config.yaml
n_layer: 12
experts_per_token: 6
activation: "swiglu"
routed_scale: 4.81
vocab_size: 8192
beta1: 0.9
batch_tokens: [16384, 32768, 49152]
Below are experts of layer 7 (counted from 0) of a mixture-of-experts language model. Rows are named router (the router's row for the expert), gate (a neuron's input weights, with its number), up (a neuron's input weights, with its number) and show model dimensions 0-159. Each number is 128 + 24 x the weight over its row's rms, rounded and kept within 0 to 255. Numbers have three digits each.
After each expert's rows: a language model's description of what the expert responds to. This comes from a sample of Wikipedia text that the model never trained on.

# expert 47
router:062109089157181148152081161141080104141101126164149134119118160119109131139130131102153109140125144140112125138158113140159120104142121110121112125164116112145129156144117151160125164172107122093136119110087163140124129110105132112114135118107103148135104117095135113163142092114136161138146112131163128116122133144136135088170138081137138172135110190182103110092153099126114121127161116132165145124121142147126149186108107079150124104072142108136143129076155112128119120153144115
gate1:102086114169176136139105149121073067146125138130162141114113122127128149185111142121124152125128172144172146155143125163152082109083135145100137103097086093116130138131109150151164170121097123114158151105096134102126100128124124135115105131130128134139137106149144149169171145130133104109131089134092117118144104126104092078084115149155137149124141164144154142111140132162130116139161138089177137113128114134150155111145124092144102091104084111123135151153165115115109131162121146
up1:145108148144125116085124105122131124148128143142131133099120155167139146157136149132133138165084159103141121156128106114143099117081121154129130070115102102119120164132117113129105137103115139112127139082113147138153103130151123133138106108153117125128153114153142122147179134114148058107111105129138126114133118150113120102096149125088141122189139156141131154133153100132130127104112188109136081120110121122181150137127128142144183086089064108116097178160137151093084150161103145
Catch-all, document starts

# expert 53
router:088126126150145164125115150125078114141148121167137158159118132070127117120095115112143137127163146118107138142145094147146127103127119123080063118148123080137119165140119168162150153126090100091169108101137170135129132144081159105111108113099123128129114092104111138104128136115121127179114113150146134158153145157118129080145106108137147154130087114139088118130170075163100124142131133107155163136118106123155145154100124121150134125118151105160151098121137078172130143151155110
gate0:172138145174096120116118097135130159088114149134126106128099170102149136128164150061104113120116123116104110110122166153133126124098068108108122118119127155122109142123139142111093112136133131072137083156123144108186108144164126147134125135116074079124092148143163095141102147133134154088134141143126128137135158113135126100153136135113134155143155096145130161098145139092119109127085130076106130134145124127149143105152137112139149150148140073121146153195094097115129138164143132
up0:117119138115108179127086151093115137166108134161126151140132141126143129107103129163097094131150144145093152122112152136108118137115174117127132149129155085132105106089138103122110156146153110134142153133114130114110162160121117129110165084104153183156111145129129131135141137105164171126142103099143133122170127109166088100141154112112119109104094155124107107190117140173147126171164081175114172134134114138118072127101112140159109164097142149155101095092115126102118122117134103
Table and heading structure

# expert 28
router:106122121137146137147133149158115111114100114150159194126130164111111126111114143109158121156141187140121163123159125126164086085154119111118105136174068085142124141183122140145169158145112116128141094150085162102089156117115109116110151115113103150104127079109106143121112109108110142151137101134162139135108117158139111113153148100150156126089127153155126091121139112180097109159149133120126139085115119168098137144118087100147086093123137118143139107103150138143136140142159104
gate0:090111124130106137123100093111138143175114133129127136129142138094107142117089113163078040115159136136092092121160145134149126134126125142080106141158117107131136165078133107116150128114133135142133177103150134091135087179149136097147126098127145128128139107116114099127150097147142116109116124139135125132148140099172159109155124137135128123117145166154141129137108167172122129120102118146145103079102130137189072136082152112173166135125089106145133153127114139099150156126126121
up0:119138126174117100182090135137093123134161166133137099163139125099122151092120112139095081153153092147105123127141147130116146100175101133074107147118157143081131153088119105127136167147109156124141150128157153131113119116139117152101145135158099149129085102123124117106171118113136139141125100118103120127088094163154143118084118162167166103137107147161156157161126130157136161137110149111128121120115141110152144135085073139112091172146129086133119133116097129116154154112086122
Participles and descriptive adjectives

# expert 9
router:094160129145166151154123141138109113088123075133140152157107146113094101118112118081176126156144123128125174135139101125163129079135122072083115168147110130156154113125125148141133145147114111100148123121101162106116113101090093092109163069089114123128088099134115144125146103119094145143198128144151150126118133137127131117141113109133147158116116136162096114111123080147110108173160100115168135076111118117129127155104131115138117140101145132156126115112135118160112165139159108
gate1:125129105140132112100111140124136155147130082145126134139083132128137126107124108107075135140150127098112086130144134110152114123127115147128085108137122123130124139134156138131110141185099130114108122122115103168190147132116128195094155158178122096130164154102123076114124117104098134146112157114112109101116119134130119131113118156169174115127137119145159138143067115085109109183162133095113150139172156124110111109152133118173063171123096136137105088116100159138133116129121142
up1:141110160114107145136136149142108099108124148152110118129184115174158082099104149122108129141101089128124157167160140147114131134162100116129137150138111106110123147141114121134164137111117140109120119137192123135125146071122142075115141135102140157135097116125148163126187124125171192152113090109114174163146102149150117092093123146133141121154057119161132126151138107128136148134085116159121109133125115140151173112155101123145148110134126121109146156103108125154099160112119079
Place and club names

# expert 10
router:128143124153144161144076170157115100126107108159174147139087167106128114121142133114139107135139170134130140142143107136168117101128115117121112142189116070164105142149113168135121127134103105104168111119112131113117132107117121113109103103107115172111117104087087129137150105110121139132141107138134139144122128141174146078163163127151146168103102151147080101133136117147079134135151137118134163105116117144161154176092097104149090106118146080135163084114144101125137142152128094
gate3:088140129093141112125096160138127115089134119144162129118077180096149130121126134150111131192127146136111094150128116127121117146116137131143135136097131102153124156159089128126159122102111121122128153128129155116137127124105145121124163145090130145092151091132113139155167102128100137155108138138106154166087164146090152117108205136114119115070090142144119114143113145106108163154129129101123108101083120120153154122131111187184125166116136122115119065125169157123115157123142138
up3:136124170104123105155118143100166149117132188156183118126157148137158111171131112112136158176093141138126090133124125107130105135110125131107113168084111131151112135155074172126122123104131137167098109123124116122129150147126138101135131124117130139075143112116118117149142078088134156112122128148085101115144146094095164134134186141105118112091108141138164133112134132152162155156153125144111127105110098158140123139106068143160117151139134077133089077126137100130092152137137148
Section and entry starts

# expert 38
router:123159117141164178156115137126097111137109114152171162130112156115099136103072132094161085145140169117109152131149119124190127103131099075119128172164126091147146126125097130143162158143093102093121147115108136118115147128101097115124116107110126136122129109117119134132119111113121155115140110161156142146134101151127119125160124100144160165099122167145133116107157113142104108139126100132153137096115074130170145165085140095124127134075191096158131115110146087140141147134155103
gate0:105179172119183108126137144102129119129118151138094148115102126114077109118107132142121173125152112136115113125177139150114147101101141134141113137092159122159125110108144127160097109169147134135152153103128122147121081144134136151116122147106135163170121143133180106110146082099155117119107129140123137102163106137103152153124144119101117171119141133108094130116124134138172145133093110105166113104145093108150095192111168095122164158102117149125145176108123082111147078107142105
up0:107113130111113134093130091131150124105123103114122104081171151131143124167108115120112143113144094141136148181166111126128105110146094184123154144125135156119135108120111124122138099117121127169091157122083137125142124144135081139138156076115112115086118105160120146120148149117094089150181123115097055112155140157137124112151117094135169144125115129117142109158140140104144176151114100168148120125143149149078152118139083137153120161116111094107127091127137163124120128109184152
Intra-token punctuation

# expert 35
router:085153125139144132169119172142118120106115115162119136133128154126093117133092135097142080147138135145068138170166131152165096087156117120137100163159086131156166113156114130163159146133099092074114119139131131131122135120120090126138122089128101145131095100127122121125123126116133162128158110141140167161136101157118116134145132100120165134106084123133118092076160106139119136144139135145152136092089103113129151154116096125128149127069158112160169094114148089134141147130179112
gate0:120143126165174135119118133117102107124117108138125140120113166100129166162142096095151151114145144110114132111143141153113125197070126127151123162137105136103128173152186147076163109151114135110146161099108129120180117144146161138115154090117123104154136143128165119117173112114100133099143178141132123169108125126155140146105175103101123118111158140130127124119093102148132062107132135108169113116085137163143079107141126120146136138092132120094119118152125118115139082140132103
up0:141169121143137160081100122090177126106140127157117141103120127116133163122125137138162144142117105104129164149126119153147144110124156150152127145132105158107098122166133149100152117170116101131114142119126113162146158109161144128107167113168129087138098153142113104193127142123137100121134125107100124159119094122090145168143150120109109122146109077139132103128073147072157116108124103138164123078101100146104110124127143116139159124090123113118138187171086147156102082151127115
Hyphens and word-start prefixes

# expert 39
router:106136146121146173143095167143115104118100111152156154110096148089081079103125120094125082161152152143113135101164124104149104097146122108111084136133084115124145153172114163165137160161120092103136121135121176137108163118117106101115140118107100149135127100108109119144125101124130152143142096128193149137125121154135139102154149088126152161126102148155107087094148098151101114139127091136125153117131132109132123194103110081144127114090132113132144124105152109141146133150164117
gate3:139160132136109122117133148055174125171150130140093151076153142137082087126152122109129138114148115142097161123128134117139150125117096142155117110121080104096105150145146170192143111140155116082088138104147113128148110159160136134124128088120136104143120148095183124219140098135102125113087131139135142136098127127114132137160136138108130126139139144149171122136147145123132124129132164121147144151113114152142120153137166107116182078121138138136126154118106115103083126114147134
up3:117100123146174149130107095139100098134119101140169120158123140064143133137108135099181140136146142152122140133140105144100123161123134126117137140116139107170141157148110094149135129129113112120132166124123128104126128121115099056139120159122128149154137134154111158100161124143101117146137152136146127170159103135197182104083101115131129124084119085088136083137078130118124130125124091111104130110137128093161120157137127166106074188136101139146150100126121143133118146113131085
Mid-word pieces of names

# expert 18
router:103140112146176128154112161149089116124069131151153155117130114096092070142136129117141140148177131121091138131148101113152110110161094109116065127142117082172160125161095186168148117143123104104111120129119134116081150127103131120111135109096091123144126127110104132141131086115097154160155125140149129142120134134169122099161110097162133140119100146154129118095128112164104126161132103111120169114126124108127160166115099120158104109112157115170133134085139091155141135139158134
gate1:131076102162148136139084101140135161100111082152141109112114174145162149123139136133122140111149126139089125156123129146138096144138135125136113137079162144155134118148097129161124134129099108138116096109118118145130142154134141051152088145130110152127098117180149107182038104129118101140102086158156171139120095129121121112155149105151097108138167142140128116132125114138098142124134090140113102136122098133102117102138139114153092139123114116164137137121140108130163142156186107
up1:141138145110080150182122163143133134160108150093117158135140154143111128117098129110142119112096162153153158119166167154133118112154133088137108128162147129138108134140135110101128145160149102131173140177141144142127157097095104144103167116109131132146104099116128139103101130062153122145125081136109087117162153157099112157161105135116140118147137131097098097117144090142168122137143154137132127121109133198162148147112102095139143130095161150102110120127111122154060142127095133
Headings and biographical verbs

# expert 22
router:100142123150162158150148127127104087123121111140148135147140109113106093122094131128157115121180141148117120137185109090157119082188114098107126147139119114126136154155121133164160145177097092066150153120092188106096148108113121116089154099114099133129108080123134166134160102121103133162151078138143142127129097134110114097147125100119150145120099136163114099114152114173091108125123117151149143125097117126127142155110129136151121137112139106131163104107140103135120184132150108
gate0:141129114201132163105119112065115128189126140156132138143083130143131130097157118085133135120120163177135128135102140128157160124150099170153117131116126120139133128113134133129176131194136138134108120144114086108099149147117133072123129092169138109155130117102118133084144139115141113102118112112171117131112142089125143122113125107120171088140161104151155159116137097097100095100111138144139144162079105080147123106112164134172123103134144154135138115121128104127122159110158134
up0:094125143132143122144087153141136131106097109151145181081106120135177135123105172136139111114112161120119126147169116117124092156074112132070110141162145094126160076147157159157160121111068149086119106115160162130122083150124097149122099108111134128151152101136134143130149109111123166117121127139118141134159157111135113131139108139184090128099115129149125153124156141124122144114164150101151144149152141141180164137137132113127130134119127117141141162084150077105097085124146115
Mid-word fragments

# expert 41
router:085106144162133152151102133156122123097105102151133166149106142116119098126119142090177114161145146118116149151141075128145104097145136104109095155135120129172163110152117135131143147137119128119157116124105135098091136116105093059092157073096103142115101092099122152134151098096104141146171110156155128156110119132152146122134130124151145146088093173152115115137138092150111105148139091122174128078127114117123142139106108102138121121102172099157140101128168117157130126140162101
gate0:123148167089141124101138120137150153083164135122157119113159137130086126075166152119128135095153089135133126154123084099115152134108165136110140142090167137113139118133163126126122129155117140133144096075157133137084140147142095079162149176107147125086093091138130143180185116142116115142133135143146122146137106118106123111111112122116155166121128179119169147090087157108166152140145116117145097127161105119128121151122131122157142150100133125133080120132175118093104093119128119
up0:147114118135105110133141148164110100132135074142129151130186114150159090090148162135141117153122135103100120149151115137108065071125159149128140143148096146171118140120159147141138159095138113123144148123140118109112095122156120131103142148125127111124151109133144130124161099078097174180116108110129186143086160152137120144154164136130125125103084105109097096142133134088122178150129151157121142104120179108136141116116130123141101129134131114106119131128136119130059149099172099
Capitalized name beginnings

# expert 24
router:111141136136139138150123145142106086131096123136145152112134163127087106101134135086153101154147155141101133142125123126143095085129109113103106160173095124143162103165116160147122159154097111115149107135139168124117134127111107073121143113108100136128118080104139129138101121099093181170157134127164148124102119120132147114147145076147157154109119158138111078114139126148103125163161118140128136143119132123120149206099135052167110099100145120125140112115168123122125143156168116
gate1:108169108114170164134108163137142133154146157143144155145171106108098144134151130114142130113127147173110119122158119102166141111118129126074107108136138107176140122120122158132121125122132119116168106117101142121128105099111137148119129127124075160156121101115110107114143103082137168118112126128159141133112114140146165065122144084154156112136104121128103086148186123129129117164139151165175131093142088102207101154110144091133131079109126117130142108120161093124134138118129101
up1:095112113173114138141105126131101075114112107127145135136114163141149126123085153115135113128120122117100184184110127130103106140145095120161139122156120127145173142171111129149150166104081108117110136116143126123087141175126106112125126110095146096121131169149138157173132114181116136134130116164095112120135107121128074158147121143150128148130119137147132157132121098169106112119157097042127144132072127118078190129132103149123121127124153118147147145114147127153134151150146128
Nationality and demonym words

# expert 33
router:117135105147160133154124170172105101105124093114146162120140131116116094102100140092120075137168173169098142131142141112155104095163097116099105157164098115156137157154125129161180140175123099106134106129095166121101158147142122100097129129125111141150124108112104141157122120090123161133141099126138142116118112172127118111171137124137166144105115151128111074103145087154109105132148127127136150111111110161096156146113096075145091124108143118116163118096143113156120156146161123
gate3:146130103201122130132139150143156128111160135118163164102135130127136075088109164131126104091164144124159160106131135104130137069169114137132143143149127143172151140122157146124196127129168106115175156127129132115115178131153119161126156147162107166150106158130092112100138139145187144146112122096109147120139121116120072139126121158052105130115116124148153113116119136148114109134124150123138135146138118086154106133138082142138111144113127150112170094139102117121133141132144108
up3:190136135166099133130097147120089148096120135098123163163115117147099177115164128093126118119166160144126147157125113103092076122122145138110149070118109134081167087133168110109131112117122111158102094124120169146132107148132146120178132093069079110141162144147103095135135135131126118150148130140131070145101175084131137107169128122141107157119136129147121170116112111143129142107097141104145099155136142107140105135131165135117137133130128150160118105153145136141149114110097132
Adjective and adverb suffixes